Below are experts of layer 6 (counted from 0) of a mixture-of-experts language model. Rows are named router (the router's row for the expert), gate (a neuron's input weights, with its number), up (a neuron's input weights, with its number) and show model dimensions 0-95. Each number is 500 + 50 x the weight over its row's rms, rounded and kept within 0 to 999. Numbers have three digits each.
After each expert's rows: a language model's description of what the expert responds to; "mostly gets" lists some tokens that are sent to it at least half of the time. This comes from a sample of Wikipedia text that the model never trained on.

# expert 15
router:567505471488527447471610444498488431470439488514529500485595584525531483445492533465464537532404496502485565486516476504479526461458481612498465443515503705461553516470495457448453564521561461474524517456551497535498465521523501532528463439530527607506421526525418552509515510546443542450
gate1:649474512485473516496442552424532580582594480459551444493522514588483527466451515498548493496561448493552586485505511443509541518431530482495543618513573557535509485546547536481506467522531501493498546496564422561493437550483407475492429468519473483580510490502449540554525532410523479476
up1:525523464490496509561510510467504539478475455551474491508568624520406524406493487485535500500471472512486454470538556474450450490535553444557403486486518481461571452471504427518434503474549500508505502567409663592583569504549585448491530554527427457491512428588452540428498401515522488539
gate2:470496424554432461499551486504441470566465453525518524484500484494545524486513516485514543475482538518454487418520514487501441571457447504439537566450527433540586453483516485496506612572533481471463724534503504575491496456533463522528567515459534491445489504543484497495475500441523410510
up2:526485562518454522470480471485565568454476537512481494545432505531503501546388440546497480505395549521502579542471510582564511444541509465522432506457485513515505307463552442513460533478511536507528482465506529512577417549570517487595507489545424429481515432519497436461463450494503484488
gate3:455518540538463385554565451425515488490512471558568437441477495506567547543498453543459625581450537436479468577541515516530490425604405559431515457517595522509554483566501470482504438545487523545533545616532510450432446464435550494522515598507463561474549502471487513538461583545491574517
up3:495467488568481440554532604521525513502529507535476460417545495457516527546570466435479439478483584476407431553486502473611569548548443493542478495549437612503567451487497510458498485512505468571479555441534516542444519436568452519436492500506520496461433439445482398533476495519565430520
gate4:491489497565487545508567456509498404427554458473453566448537486511470534481501516503508566561448586450444460521561549493500433450532448481469439468445458535526595458534532596542481500474548505497514523518483426475502518591468495457415529507489454549408509422476471589511690561439546465586
up4:544505509543472507507596579547494572509538532555458505491546530422554426539630458422477493469455472493528489517463523576571545522503589479496467572514524504394433518552543456514459600479516459514549546455431478534510432617477480545455493442500480555447471516486499513426510448434442499534
gate5:521368481471535521497493462557556392515443526566486494456533561568404485486506544425461466490511551598488621515479513537468534528487487457494486516497461533493506522480442525524471534407535509474447457545417536503447485459477503375523478424489479497407591522538518522531486560469498535494
up5:527546544541460462543571487469482521537493566634494374563533416425524509476558575468565617433531508505475578586551451535514611452488514571483523494593563490532505490561530508512457534489546488512472448477471481527605439520548553563471434516484451515484471522438601457535506507526522512463
gate6:544428408489447472438532453505512537502528466381537517486484461523407504474466572565562543646484471447457578502544442495449417543497504506495473519518501609447501441470461489430479509424526491443557445498460474479548459545467461503529483525430587493299534605547444571544432467536489449468
up6:519570486475486495472492492573564437465645456478571545558470446526480526573449511507504538477558486463513495471526443521529527482572471426546606567534543611438506558481589486446495506450561489501508504408446492414427420466532520589523409550568579495522488543571481598504468456448483478569
gate7:445412570481579528465507468502462365475595470482417442501571385583505392584467440506419497460436572572400545449445431451480520539448478533489467452474524516489477466475529489488493453458524506494469482575524462481425506505412599610525499483504530536468500503416479450486433523462526551535
up7:550508488513495512465607454535511492499554628524504434431498561529477573487429505472529571522523536499482560539647504474540557529484510480464496507448471437480506440531440547570532483489400437482533558537526483487499482570441481486525463466521451566531488478524424432554586521488455479626
gate8:464524473443570519511505550518471548522495474594467604476448524549497489391528533480468593574466547532459520505499508460485458508447566519406522514579538522472461483460438528470551434393460450397464511467472576537494464514465433500500475538442489489522493511534424412557500640439542441469
up8:434429514475435548526480473551528484467590453510434574483530569503505489513494579498543511535425519459422545465459478423485355374487514440508510472500558506444520544446545564481533422491487502435457446530474539532506466570514461516569548503495525509546586578487499456551597515451561435475
It responds to: Two-digit number tokens in tables, scores, dates and coordinates, such as 25 in 25–21, 19 in 19–25 July, 80 in decimals.
mostly gets: "12", "25", "30", "10", "50", "82"

# expert 7
router:536546452475501456512552468517532497440463528589467476464525526510465517482503469514525545494416579476488472536462488439444464415512507433486625575464472449576464593548477502475520571464487473507453398577533472576513483453550490463498523475420454475468505445526609560489499518433536559496
gate0:508480464449431479602615479566487448523452521483528420489473529469470482464434439496466448533407553505510518591484496446468538398482495527572471533567496538424421483615540535486515599572498576479465574474466521454470537428543419438539470554486448588512628447512507461522450464474441516505
up0:569434444492403532394456558400437535552525514442439569503511397457504456526511558607549516528508486444488466461518459480479465545523540527528496550536531543451545610462497473530557520432519433569546470439610441541536513529442505540535525567536528524602358511558446576470535554555511504557
gate1:598508546506395488402513395531522484507470451550460492540482449506492450391489447521512479500475501539497478494566497377493549430475498454610544583511466470451462460572466589446542476437477479535564530424545541517528383522468483551488458508402522550554490539548464616425513437508455469529
up1:451520522505486493565478540504507447421454470465489478557456606482543512476466458563449454561410567457455496480520520474497595517519498444447477549410541580492436324584533469480510445511387555547400563513463539540506599517490496410553490436471536501505572570514445471478407539479507544459
gate2:481510506507510469447553452506498532454519573568496504496414508487521522621493485529499459524454519508410501467463508495481569419462420455570594531502462443483437499473504446533610569468591522528534449458581499502515483524539537503561520459446405572548475417517511435631513496537541453500
up2:487584465564534531559415472457474554590604501407475439506493491479468384467464504476419474442460447539585531509574483541557476519570463573518476524526448482447559499545466410529462436573497624501540522595520550540519544443531402466500444508460477573623511558378455466563435458446524538477
gate3:506505472533393526584491552463517496519531475514540469419496427537463469543479509504470462474407520503429517530555569456449495547587550439574476404470507555464525542528527436462498574527476496469468467597494540571462451555454595536482546461426601569507572515486495462479460549519506534413
up3:456541487396523515488532455487554540520582490487460529649463497424479517493513458568488526568501485536514452533518522431440486457533490529502514437572622474594495430495483477476499454497376448542416486444494523505440526411448437562539441473497542579409590595501432525507451450532595547375
gate4:493432399528469469459465431429430526518558469607539579481492447513436561462510447489536484588498405360552534511445489468473441469544499445437518469476501531540406531527523541488472537469540547491458457557659491468468444449447504544413498474483552519518578339507510496489626536465465503549
up4:529481557552474541505480597420528584517473409443506413426436516564516467497549444515598535437491510512482412491511457484517481467493553524365469426525338568482544457479506611444496549395497530466587466474519499543480485437481427453484520522414518535432439515508422446501452492481495494549
gate5:554463495517388454454549503506449456427510462536469451436530562508550484613548501484517516493562490455487361551496483553440518471529462516429549584525491522512562577531489546562474579528537469475553497447440497468530474450514626526470540528488432424442534496482553513529488470471493520457
up5:502426490545472376533467529500546469507557472529478442491511416425492588463500576483590515415465551506486570554533494532494505560544467538607535501478609583481531436534470504476454484514506497562526500454495476474461380492497484517468506468468506529566436445477488602457522478481517392626
gate6:501507498569522499414506428491481615515464499421502551504494403611454506425469499526499465522549434553517492443462536461507477483497508518473496524522454449525577485497549560504512475526521571485501544415632514494515529490508432588403421467502484602555447445532473549558574467465550466408
up6:449579485526501575438484528497491371579483491508535536558506509507498408571530548584516468469484541485473451567504564524470515534443479530393385436479458380466475498555501428462509521542514492452479551490483451534522579491539544480457578506596474591558481500362536476476447471405495537475
gate7:462559510535505527567553420611472531434486513548525477449445474483467514425535382463446544484488532444537482612486508546481461422478498420536568516553542362553429576564530520540497605526499427453471463501428486581482471432527486452442505411413435570484506491407548489452446456449517528401
up7:420442480512492511547496580501533495424527470468499553511515616619457499471460491456530468490452465527488530568513528622506485530559449574485469475541408501445496387519470406469490429421584526498487545495436454533503538385524497301452427499503518524539485480579472455465526590528503512566
It responds to: First capitalized piece of a proper name or title, often after "the" or a quote, such as Women's, National, San, Royal, No.
mostly gets: " National", " Man", " Art", " Women", " Un", " Pro"

# expert 53
router:461505528426496470513472473536575541481451526510497500600470578500475427494504516542520473494474535519505560474526471467532516513452487513518460529456483463515444423481437409498541487483504614484454437542515463489445478472538535425512507546521472574498543481492525407498473380496439500555
gate0:530499508459484473446503461591459488478617507488512564514485510399456485517510494526484460548533529509484632407434590464459487504504488411510482498630475521539445455523489545538357518489534576579503504495566536528482526545585498488523555448516574592438481471466461561460528511499479511501
up0:568489400415494489511466497473432519521568518565427507453497470476475469515431467523550512543476483537426564466501498490517567522547468493511500567536489486467485407464545533543472447418567629424507519564560557428481467450426494531548452494501494604486424411473541422519452419587500523530
gate1:449479562428426461495543466399493512529400558508536476535443616495540453470478532518555477548492540526522625431506426511532466444551478398484495495445550470487501493577460427494448479549573572494496421495488545484472490460474523490379515490428520577384484473551570467538448499551478462624
up1:438568464544413453475543424500510515485469459456455506430574576511456457461535518410521494565460572448555570492437459539486520385492403511472587532530472494508437522540463541477489521519461456455511473465553442458482544515499391528451481413466550552476524413503520518501534444482457517560
gate2:466488424452477471509501389504498469399479492573478602470627536511475390494435509554516406498460491504480541431449439600501433457441487500501468454492477401490435530517486489482547520457478517452490509454522489534462470530440499500553479571548505577531521475519522543654517551418535495506
up2:469608443490512508498423515451522558461523516543427492570483371542392539467469539482541510480433419497494515471453574545526475427521514560548530481529525347437525534612492522556503488559563527477396516496489463547393515499472456518478447473517584558392514422558450452489444488491468451457
gate3:425506539522466436502430497388612514495456515480528497559431441428479449468462600464475555473439446574554456452509507513540534607533654540551611511503446443448468449512503388527523475541510520503520453485473474514511509495509553485500493472528563576514527461490593494495542447511485482487
up3:497532517417468562508461518387506507404429545504562485558500381579621524572443487523502464567506553454416480535500554459457510494510432456480564519469567436559504512505495512529469506516523457577522453471475498534526522529451474568476493532552612535479528486487451474453448563540580504461
gate4:514506527497433485484427525496417515527547536405515471523537521537444534555500510468597510448510515464629511495524547404504518504566565511515468503437452381554581567452497487435485438567514473493504493447517432633384382465441350549430504424534476517481599449404509455427535537498545482469
up4:491483534473531547529518487513602418416507558507584531407473479444488372495501499586499418493555561491487583445465460579481547454526507526472533478497449495535403494481421534497476596410534462463541445571442508550544472495466506533500513584492478511374564515582499403501496528412521541492
gate5:558461439503437515361494475508443496516539563554461430472473461519529444574478515507562558569471514467493492488462425492515569506485549423630474493496500517473494486555407550587490508518476461504496450468529538470492429402542536476501448503436492483514479459577555503459467527500523474530
up5:572570495620489495492554464437512439501491471491475492448496455446501557564471448527490431527514507494509480583458441487410512407470517606482545404597498521526549535587515521524494551544559402464488568433468473601476569524506478499470555443503457460565542543466388516500486445546481479424
gate6:444452476478516455533428465576576507537530473360477531462563495538492528581491503525527592451536483533504490532498478455483429501602572551527535553385424509446483495432489554566510601494598467422528492401470556557507494487458507553595513576554470591502515423432526506419394474449498499542
up6:605512515497460507515591564428486514556597496484451571474480455511484505423497512560520426437442524516486512530540480513453441479559478573556532483531590480526485426665453583459455481558518464513520441477495452517438398504501512560496465459481547496482398413485483473513539447615517486608
gate7:556427496508437472529464485516515466501481496538503512479532473450480528613506512562476535512528504579542503597537457562500561437454534470483485439438444526498563472469488476564530477526529532458509528569516580535414480602509443488454621489594565528498454513431439529453448485500626495478
up7:509485467484578521483465538516395476482480387535510430536599520426582506514406565472562473478492451433400560542433521463572499547533516459526580576504530506465535446456473525457485538515413414450507501499527434560473494493438502538470521517472448484531405490514517521576434553457509560484
It responds to: Concrete everyday nouns and measurement units after an article, such as ft, mi, kg, water, car, horse, player, soldiers.
mostly gets: " ft", " player", " mi", " water", " kg", " land"

# expert 3
router:562568492453474536478570451452531500537515494520501447502417538454508445535587486518509546506606484524521483505639521554466507517522470513517600505468480553533520534478509523469495534575490622482523471582474494428558479562560516600479398525553505594460439528481505526479522516472563465593
gate0:556591576490538493440462503539404524494437553505538541575451505506413443511514513435530537546397430406472449514523500489477532532491444473485505477493496537477445597602501449469426576451490534512474493514487566593578496513490461553604542450613487509453516445445505488538437600551530519437
up0:582531541511495553466527504519513519505629522572481431462464486358586595416570492549516530469442459527440506607500487500582483484518484448483538503497560571506480510535381487500450506422424534492464497483504537487464518474525461550454573522425534392479518495521532570518447569526604483512
gate1:510388514483457499465486512452460609519452521560512516512601457524453494483534557538568427443444584534465536478535518471455504578490474416527560441478460521555515538425552534469465521518485497486420515443613484508489448532510458569555411478469517502483513529548458511464492480486507559398
up1:614459513449561514447515493504498514529399528496487476518481464529392566515598536417469483420502580533611536528436413499485534450504504511510537489553494499536509562513490440469444527414465551552388450507520524494452526453568444367451487492496471434428618475481532503489506459445336488511
gate2:539472528570508431483507608540392409473505449464502578476521488465518551486501438502512505410449517535521469489518489470539506569434422513522469535497546507517472575478524524527446540534536444495519524559444507483626582616462566422539469565480577543543478593463518374482519519413545576484
up2:490478417570509507461471535492499475546423584542498582490455493525522528495435500421482550519481565407450424506355472475573511526513415499457544542459439536589512454551436484460418490495444423482441500531517491485450553529541496543521522429531569502500462483549458452527447505527476492434
gate3:508529540461435507443556510479530531534491366492432480513489544552579554517510449485477518515537409484516469466583476574531471458513425547493470413433440539567546571589486543536587517483488466484451489528542456486489526594539488423473557458547482541645507561492515490576539519467537522591
up3:396390633482522483459474535424419506523429469571440501453602514467481561562573484509472608495578544496485507480501468588586418443527499448455413408503511533562546553434503436569450474578523508489471462465454479481510419484476492454532490559550521519586522558475511402519590496447581487455
gate4:487501508462519445486543492575475470543534474621578455437531517571549437477509471522503620454466441510434416485579473463624520472533550443606590529511435486387485566514588519521478453441526604468494534557575534582555452465509570543484527570618501509512458495486505529400471565511473560578
up4:558390609495607617514434542491497482532455546525494541385605449449537411597518577463490549466542548416543459481569529489464471525507435538419491509435461525473494505526543543428472547517507463475508555618510495500451446520621462505486527486531525581451533540454600405453545497512496575481
gate5:436486516463466549478527479459429487443465365489455453392536490545563463432523562415523399531551419489537564546563504436483523541493472533482358478495545551668411451465437462509526561532552500491529406458501411471538522503554485556472469548589521506498536499510491453491528551492520397487
up5:565496461569480519397422520429409536525545565465467439621478420466586533517521460486485478534481479533479505483504462624498456503509570459499552395554495575555524450589564514503576526456443467474497568473488541520527549524458498514484518495441467451553396526488561536478421405458504450552
gate6:504497517572501554532418464525498474486445491568469566477417508429445563472487493470420518492557568460465462586503519528506573517458549422530484543503561529479541435478522529462505484496526571543481536498578484547443553477547518566443580468470459543585503439517557502485482603475678432479
up6:495466517544510464500433536513517456514460511609428514429461527492473512535507524380490557449489529460489412634470555535498452527433519463486405435407470484448467315451501535479454484489552487515452500605520540466462539546382518494538547522459521486562453510510497550431566458485576528466
gate7:516505452499418468512506499396537492551570563489497555478504492494456556563470429499443563527512558558516490480464443555483495561498406444467460537563498462509470499495543525543428520469549434429588433492478556592497590466398514431492441534483524480433488537537426493513562521444618488425
up7:473571446463457528451538568527572474540529561446504456461509540475497473588494450526504560589523583611417488427475492464524489473523569491537511479543527563417438502511553438571468525458519567489548516634579447502496536429485500603428476536449491509474452472517543427478615518416506450526
It responds to: Middle or final pieces inside proper names, mostly people and places of varied languages, such as -ley, -ford, -ina, -mann.
mostly gets: "ley", "ford", "ara", "za", "ina", "ko"

# expert 61
router:478536471417453527488522435468534527526489509572513429472495514502510509498497481534507543462510507535483448541434504521497509446659490537502602475471532473652400622493451516490539547593477558516471536636493482591483493498452536385561543459506484506469589505529485455497480523473494456506
gate0:503511486439452572507437471497554477470534452507547515615438493549536516497499577446477418513509594406458580448490546534506500477444451511595548504503459502542532550511523468438477545465540548597436455505537560501511520531602490453626458489469531552500501592446481497497446524431515461510
up0:495542470589396526508501501513535489524613545506461586564494509462548541499480533543516485469515486546574518438500451454465438482540506507455503593546503562477453470593437516475498508582573515551566610539520593509510519469481448583506478426574507525488515474475534482540457590443450556505
gate1:460436600394451477518498499478551551538509475459560482597543461476535516527554572542515440525518524463447516529560542635499430518506530505452497490526558470528513540471532527559363535511491497526421416502571460543523496469455446448528504542386456442468621424523488529550365449502445525532
up1:486338499507528527628510483546462567495525500501528546582474534495435497593435507498490420550520504534519547453539524466538511564396480462445370558477527450392575441460525520513493418390516497493569538484461530460525569532490457566457475530452430521532421491459472522523532512506486506523
gate2:471455570530553455459556570504456497500456453460413618394406512566486527517445501479477426462568461426502538450521455586546552424515509563357496453445566537555509496504470585587430414452548479477478548468559537443529514530471487484513479586550508546477520536453517473585611388566525511418
up2:443430500425549516509425512531513494492460615431547454518543509542509516433511571476455389472503529537542501500471535477540616594518524469519562496484497479495469506518448490458476534509524488540495509508528479530433458443539560538524673599491471592463574343478505530485527459474454512555
gate3:460422538520480515490416459493502474470506472451460427485522564474576536548461423561436466513563548522521461560559545501495467566455416480431400514549554639475530530430541516436502570474441532468520530441493523476532491465411454403593492433447520563462512403470392435563526469460558491508
up3:489420504514569563481510472417476535391538406525433475572473538525558528504530540478536544547489517489522567529487457443428487518505531482520538544443403561469458517635446465459493524488525469436498558492462437558537511446571450528539633517483613521383565477505525456494518517499505507458
gate4:428507592463474503391471486560597571574477461450474581571430474477479550492398510538572495445537488480505463472457575410491477522559510481433497449595486460487475546450491464459466494476570569513355530544488498509514557515545470434527413502474565536478534536528446419553494475534597572590
up4:447575407482557547385457436453525473473457512539539430519513534525522472521546507475452495495481499459458470535502538531514433501422501516516477480528541529502579519518470443445472456581447549508524472506552522460487478523539508559628531589477415473570507575467486482361448521462495510543
gate5:478524435420452537480532488537622421521479489515586514464493480554467463497462524432565505546561415596584531560488499483446415446597481483465554545633490531534386484465477462506488478448608526504572454534448477514556422527441479487452479571528576445529474590443527427483454391533504538486
up5:367528458492522492473479559496449559610472513493512471524515485358426575505515487400496570484519496560441515472523515432502541540510526573496527419526479457412481430476534468492497506405590439393537466540466488457521494470461559457564572512476529473556503407510465551498590437582441498600
gate6:550394553501436444502449556480499474509499575523537514421517429527449384532538494423496483415398417553557509466528556448499462618492395489379423498625476461464515542550512433497491461450507426396564515485506582467504461478418549395525507530436498429530566454546558478477455438538482486477
up6:466516505504470507449469475551501584589497494456522450403547513572575521546553379519462473509479484513466536562506439530558452560547514516539435490573452484580479497562515519472568561610513524514561517509530466504527612394421598457419527440607486521561534552577536517486471597467463330559
gate7:399485513544508480540569505471520534556471518531576521460495497531492427494477459482408579498537506516473497623530532428444481479598502534488588448540522380611462567503495564457532592588541451513466524489400556561413495486487504516497471450560471392554577535490463475503459486547513547454
up7:590472548550545482435464469560494409399450481467454499601561509510530499484470471484522411509529459460491513475523408512571473565419576441427422477486511553466461493474410489533485412450532453567553500635580470485461475553513471571522561542462474510529416478541459527450552571534565497477
It responds to: Capital letters or capitalized first pieces of personal and place names, often rare or foreign, such as Mac, Bel, Gw, Z, Ch.
mostly gets: " Z", " O", " Ch", " Y", " E", " Sh"

# expert 8
router:518521500464499439496511477494478515513430541592494443514527522492525456534545456521437509489539547530581500595457492485446484452634440522481540426430536549621433592482427514481490527633455609513439492623508519568526476498467488489594565440487508525494536469476549486458514494441467473571
gate0:521481526454583464366511449512538564483447616429518534456408389484454417474481472400516499584461486571445537491483501445457500472445511432524498554509413524455466488523499607475525471576426478488522507508533510504566487516437484543515429418426480519530527504519590528550521420433402469540
up0:463498481581522438557578463479482447587530486511437486435502395472505509442490404541499474486469467477437524529553426597370459472578513537493475436464579461504465576480507541486478413463586462502474532555514483462554562530513538546504458512577516465498561543456489496536554483472505488463
gate1:457542555447369405465491502482412552597423583524495533448495482468476506477523464515415517469619533459523494484594506504517402528507563504466489557468529450447507617503511446457457548482484485458536514478541515540457470527533501517513626549455475468503544558505438475498539520544548488524
up1:511514517455457483553515465494483465493477474551447586529502527502513483495452465529548581555525453545531547422482459440488509548570432471473471531507427435577505357409381449584498431516546436529467534470508482587457553432429533444483525419443523452508487411428487434454504518492477495455
gate2:551546447463452603465534422506522490469539571533508516517533526552530543518509499494411497486526467530536470522521445593415516415542352439464523526563478627479469507523480457500465485600558524402507576524573626421503473480390468518539507433516560573524546381550590523556559504453538447457
up2:539561588556430545548575430539594477495496486529491526582507535544536579557452535581451514500509494457584510555545537418438464461494476447464435463498443504418378510475375482489535486521549508461541508481547516515473482481510599470456384512459567547422550510580535527523517486484438542502
gate3:427540477548473568546498452469467542507465512546591505524488532448452392530489408462507429508489535510475543584436586515423482514555401397510472598540504566559473491429492558487489481539444436482492521545505532518554456541472613510546560532549524532516518562472458479542489466477482483491
up3:522510482561558501539460431495492447493453499594477449613477481514551429536391418548483422497479371537541517483482543475550537496458433543472445520522499509522470408536493432453461538544466437450512476553420434551524541513374488471527443472512529549467421523495474495569354467479541482443
gate4:372584502501554565430611587531467587504534508499532361508534467544528500465573499472445546515559546592559459571475467546503492542612419532537494435464556495522438553519503534523470608537554503468537565534497636536471522475545495484525569457451480497541514471564522512494537518511511515458
up4:448574476424509485482643524580486461580501554470555485419408560559493484507538455532453593551500565497436503480470516448521537521478475418534530552432490501490544549551504530448480544514547539467476454405437494670452427507428497359453510522562494551561551517556520502453435530398454543441
gate5:464514483521616462451603532507451492590449467561509409526470489503546534436520429524488452495495490510534585505638516526500426470399469477531466487501481562407456539551476539466500420541487455546478481564532566591417500487455482566495503499423482530524519514568627425537555471509462427484
up5:441529463491387516506423574424513570624611468607489450443490483505516474513505528423471498525488515421464611547569554526463474465578437515515470409540434512527442511636500484514453510519559523550453425529490526574531524510517472464442529507535448461471520508499452470527576575486436495479
gate6:524512479452586480490503516489496542507423457510542545541534524514495478570511456466462550457548452522502548535515612457499492433517505485513447443466561506403454469494450515466501535481413518508503554523634481458483629496503490440431538531565567551465480522531482520436483547483446463506
up6:622514603495478485444506550485473548504510474481546486472517480538498543408444411551487558496522542489533529497536408592498630508525435462539547499508518548556480604550455595538506535504390463603556503560569493516468427480432477526462504472475545521481509508580501540458354535474441460393
gate7:524504499469526491473335521483500469506433480527490565472559466485417531586536485493468480473546540505457530447501483469429441523542464476447486543585480579524524483511477543466577453611488522560455484511526505597457597479435408597484378436517488549505525451487522499448496528499436530526
up7:426511519552459608535433517450506525458545504481545473542487467488505493489449591440553449634404425607527389480438526466497476500498516541459467448545569513504522428505485539475484509503555429501467496495533497532487509502537504494474383566434579426508527565488493496537515504494518453464
It responds to: Capitalized word-start tokens opening person names, mostly given names or initials, such as John, William, Charles, E., R-adwan.
mostly gets: " John", " William", " Ha", " Charles", " Robert", " Lee"

# expert 32
router:519526458478511443478531470487495438490480453514512476494378529498524419491444536515498509526413452454449531531595500489547520480457602618526461470492469550523575448430479418478503502589485523517519601498530434537483527534602547562503478483517472574502437521459480460482517430557416479444
gate1:473530509462428541424554535478510455441499501471504552505540575470483600541508561517468507503478479415435463373572441537576575511540493555547475554503490559428548520512508429546506486562494506485521574500526496464482509537457478547475545489494497463545467427440495506502529493593361468590
up1:537464525612396496522536530529611549605534570539472430547535539617475487457546524532529457503528455446453489376447525440479591513481508507528596440476482531556550514451539491479535567500474500482525488422467506563504494524545498444440442461460519475502535479476512463569425484450514481424
gate2:568562541413554524509521530555553525442442510507576560528498475346510426422548521555496540529538527488517523481549621498534472552487534535504457538538497494444477484532581418460533442564504535445497579444461510439502502462615423506458454381552520608621485471482475481480571528507536485451
up2:469551482450560455520522450499426379506550545471474513523468573477527523449460469471503627474498618416410509543547511484533509588510514502536545552534465462446464534543412473495485442501553533504565523583524471434541545590502498451390387456494434482588441521507495502409539490407494618559
gate3:550412462462585523387537477521468467432499467488456488511505511584526537540449492494594504468437394652454481483495440485510504479531491513541506570517409438490483557511548474434464485465517495430370505578465517544497540483563472482431483584471477483522432541545498469505514624506474523584
up3:510592491447462513446487547481557598489492490549510567528548548474541528481409527570531530496505529485549514514514350553487488454592448539521530443572467542452512449516493504440497495436560509566498484481599554482582548433595482546509438445522464435496462535357487521445445572593500536421
gate4:532460574487445508510487474465466506503525497543572497442446564428459550555375567470521443526556525467449489518460444481529478565493558478509464488530393508529530441379421487509399422508511420476573459542489537470448426531431495451508456611412499513488382598513488494665505504431522481489
up4:462489452565626469550572486488514514491449453559526558479526436622522483565563443532555559445505455555459498547469517503419561549492523567505426559517473439451476439441526629603570427550515452541484531479487517478453580508478541541536415505478509440419438558458457550476512526520526451541
gate5:475505529416463483473500531473537518507435513469530466448491563434528495395395497417437470460516586573498563515445478535588528506545490422421487457515414460473578463485475546572590506493499373460516505600490499512444501537521469597421459505482410516524593502468498424441563552536531515540
up5:581391554547456495498517654533426547551466563472492506455545496423523527443464545492533505459441538619529475421562473457482545484424489566504500454569473486460547432467500536524410453467580446519525502486511563460566497508519526429579557534472489471456547576406505511576487489525524463575
gate6:498518508477416513497530589555480423502475468444524551528535496502395502548523611570468583526617433378515546378544436475472486491426609555443536545546579550456482452514557409515552466496512599359487480558536474439438558471457485464580462528486529555463474588428544521486509484547428471486
up6:472521550484460500532506478530502549397484472534543485443472524463480484399546507557505465537472529462427462554525547447500603470489503480460601583483542513515531530540378454420428543453515500450475566517500518488431479658448444492582467548543556581507503585448475568472468425455516509535
gate7:529517503490539494562488511487476545543584473470500532563564532508504475522450442440498479478471509431520501522488511458489490521502529498453531391452532450441495463599509513478573510490514505489518523467500484551452517583489518420541527403520566536447569536479421557570411567579542504533
up7:444467471516424479582449482430461501546492474490547474471477490488491567523485527488441381465464493512432519513532534463553409482404556516487424530451607505450562526513443417505518518500460435451501435501526531483510551527495413560480535558472432594465566445398488510592570528556528569568
gate8:543461527551487454493471428524424497525463481448481472541514524561520572466511490371442444469410453532533548502450558610534494491499539528470406588469449485554496493486394464477460504598487536437508505476463471461456499496482572412576513537430538549541504437536491474563422450472526482575
up8:498398432501555506499514496371522543517499543605488511474491536462497435500514510537505531550531482504515539590507527535593498537405563423569568515485490557435548504464508398599459438422478476500533514479425557548461452414541498546500562507539486556403520521487530432436446489548472419518
It responds to: Numeric tokens inside coordinates, decimals, statistics and table cells, such as 78°50′21″, 0.71 km², and years split like 20-16.
mostly gets: "8", "9", "0", "30", "33", "7"

# expert 46
router:489539493526515483508522398507474488499430464456540531429533563498561448471443558490526470519529368550485522470513511469557511533463476524485434483439430571469587511462559390543515520453488472519458500462531507531493582566470416468446501496457442543541458537499452557505487429606475530427
gate1:469481458498513554457450530592401466572541538439565565487492537520560562506411524435588546485538516475501396523528430494416404477557503580493541426470469557523517489499567513512539582564538480451490532500477528528503524485540461455536500536525455384506474542490482591457497487494523511502
up1:554478533516397496566457463491511551457617472549582471512511515512527524534496490514505463453357499556537499501495489457669625499485458513487420526426528519529454519543508550471437448441513517549479478509546463577443498534420535506556451390458536616514504405502494613542570479542471471500
gate2:376561540373444465500543580437475592516521392537456468415514525503571538415509484435531499535469597484449506519468554514593479584545509518459464529501517595530546561481511425564485521529557507339479472538498496482484540547456541500469533517580577518511490584579486445458407494479434543542
up2:514449464547502452488520497540522435580488566556461461531435486546461579431479635407523595545555471476425523467473597529437503519544464524470455444526522475388494496508548492551513498436578545407422573508475579539575433466516393486518483545473449531452438540513405442552490462551547553556
gate3:465437488487474495413589543470489521532490441497477552507544534454455534450521521511554489484457459566493544538557495379524477488502623592619449495426465454505518408531523506407505539508568556633519448521565473599524456553449438481501415451375543422570412527537460560426547507576542478493
up3:552428470519457436516522579494479472494585555538551535446475574399443619508527477451522496509543468549466534558571505512570511465514510450629454563533487671494520536515556461497560508522408437571535490576479514571573489508435438505498530434398565441508466572486545480492518446498467446464
gate4:468325525515500476556487473506504505474515545504485562490533519503463501553628461550521423496475507519549483478437456458491492595526538476560595459469512486444500478446456510495464567463524520433461559501527444574541462537466474562533529433454558513525567498464484539526416404433515504487
up4:474492407416541541590432446499481486508570491575458462551429546410530603468536518502410575464512618454429509572534521532493529541478525477492565589439497521509503531524418493449512442486504555482570498581451493547480514520508461478481509434514606484558522569511508471501433578558510571539
gate5:501536528511444495483525507492552544595438498510492504422485515559519524463455556498508538419426463521558572487542463502472481570467482543531459563460463481466458444453507477516408607521413567476560545521627481508555456508453423464469492565546508477478546460496445526565539433503517530609
up5:466549501458590510548492414506474558548414510426552520434476501519443577509507520556435560510559434593567514555560538512472511467498555418543414451577496499625512467554481554493516465519477582514491551412472499586485488554524513507472523494517483473529569490449405557565522560547577494554
gate6:517486455549454479487509492501493484519509523535491595396508434488488474540401613516464507466407496561615582493531487504456503556535469553624513519500469483470551445527623537464497540635502528473435450523548507558527480508519510499451483482536458508516517405550508459466528474493429479474
up6:499509549475434513584491394530485479480565566560485427436563475522476432495551468485491430475498546521514537542538493602528506471509532481493488542635555540484503467516408451490503544466553504527498530566585436520477523522557542469553351556486462576528475526498496506504535474409533556486
gate7:506451486456530475456531408507428489484530546442509578490521536509476496471500501400520513470493432568512597455449522390476502546432494608480415525575555564499511544575541453479490460457493478470560412577498599537513536579551488454391641436494486448434482488446477524447531482401545493436
up7:453545516559421497562556382503532531429500488445552406554507567452476488565534536502514473499497415472588509539560586423468542593487576532531494580472467489495439554432561522486424563475532576490492553557535463506577488453500563419512533461425555554409538527516411514494499448455548509568
gate8:528533465589571444454477379444549490513502486580559572519532493502496498510507598538500524481503512458443463472495478496404562551498512500548520476566472480538526542563522528436642467573415472536555431529497501426390516534469504564439562471371515559493468448434489538444522461580409532616
up8:543452439486435461538372584529574473490477471528473510416593544532563475439476512454556471486432503453488450525448497454421557494512473458494520394522477491497460545494551467507530546418486518574480409510488471499366581468558402581519506595450465432473495508472534473500523492520477531502
It responds to: Final two digits of years after 19 or 20, often in ranges like 1983–86 or 2007–08, plus month names.
mostly gets: "05", "06", "03", "08", "09", "04"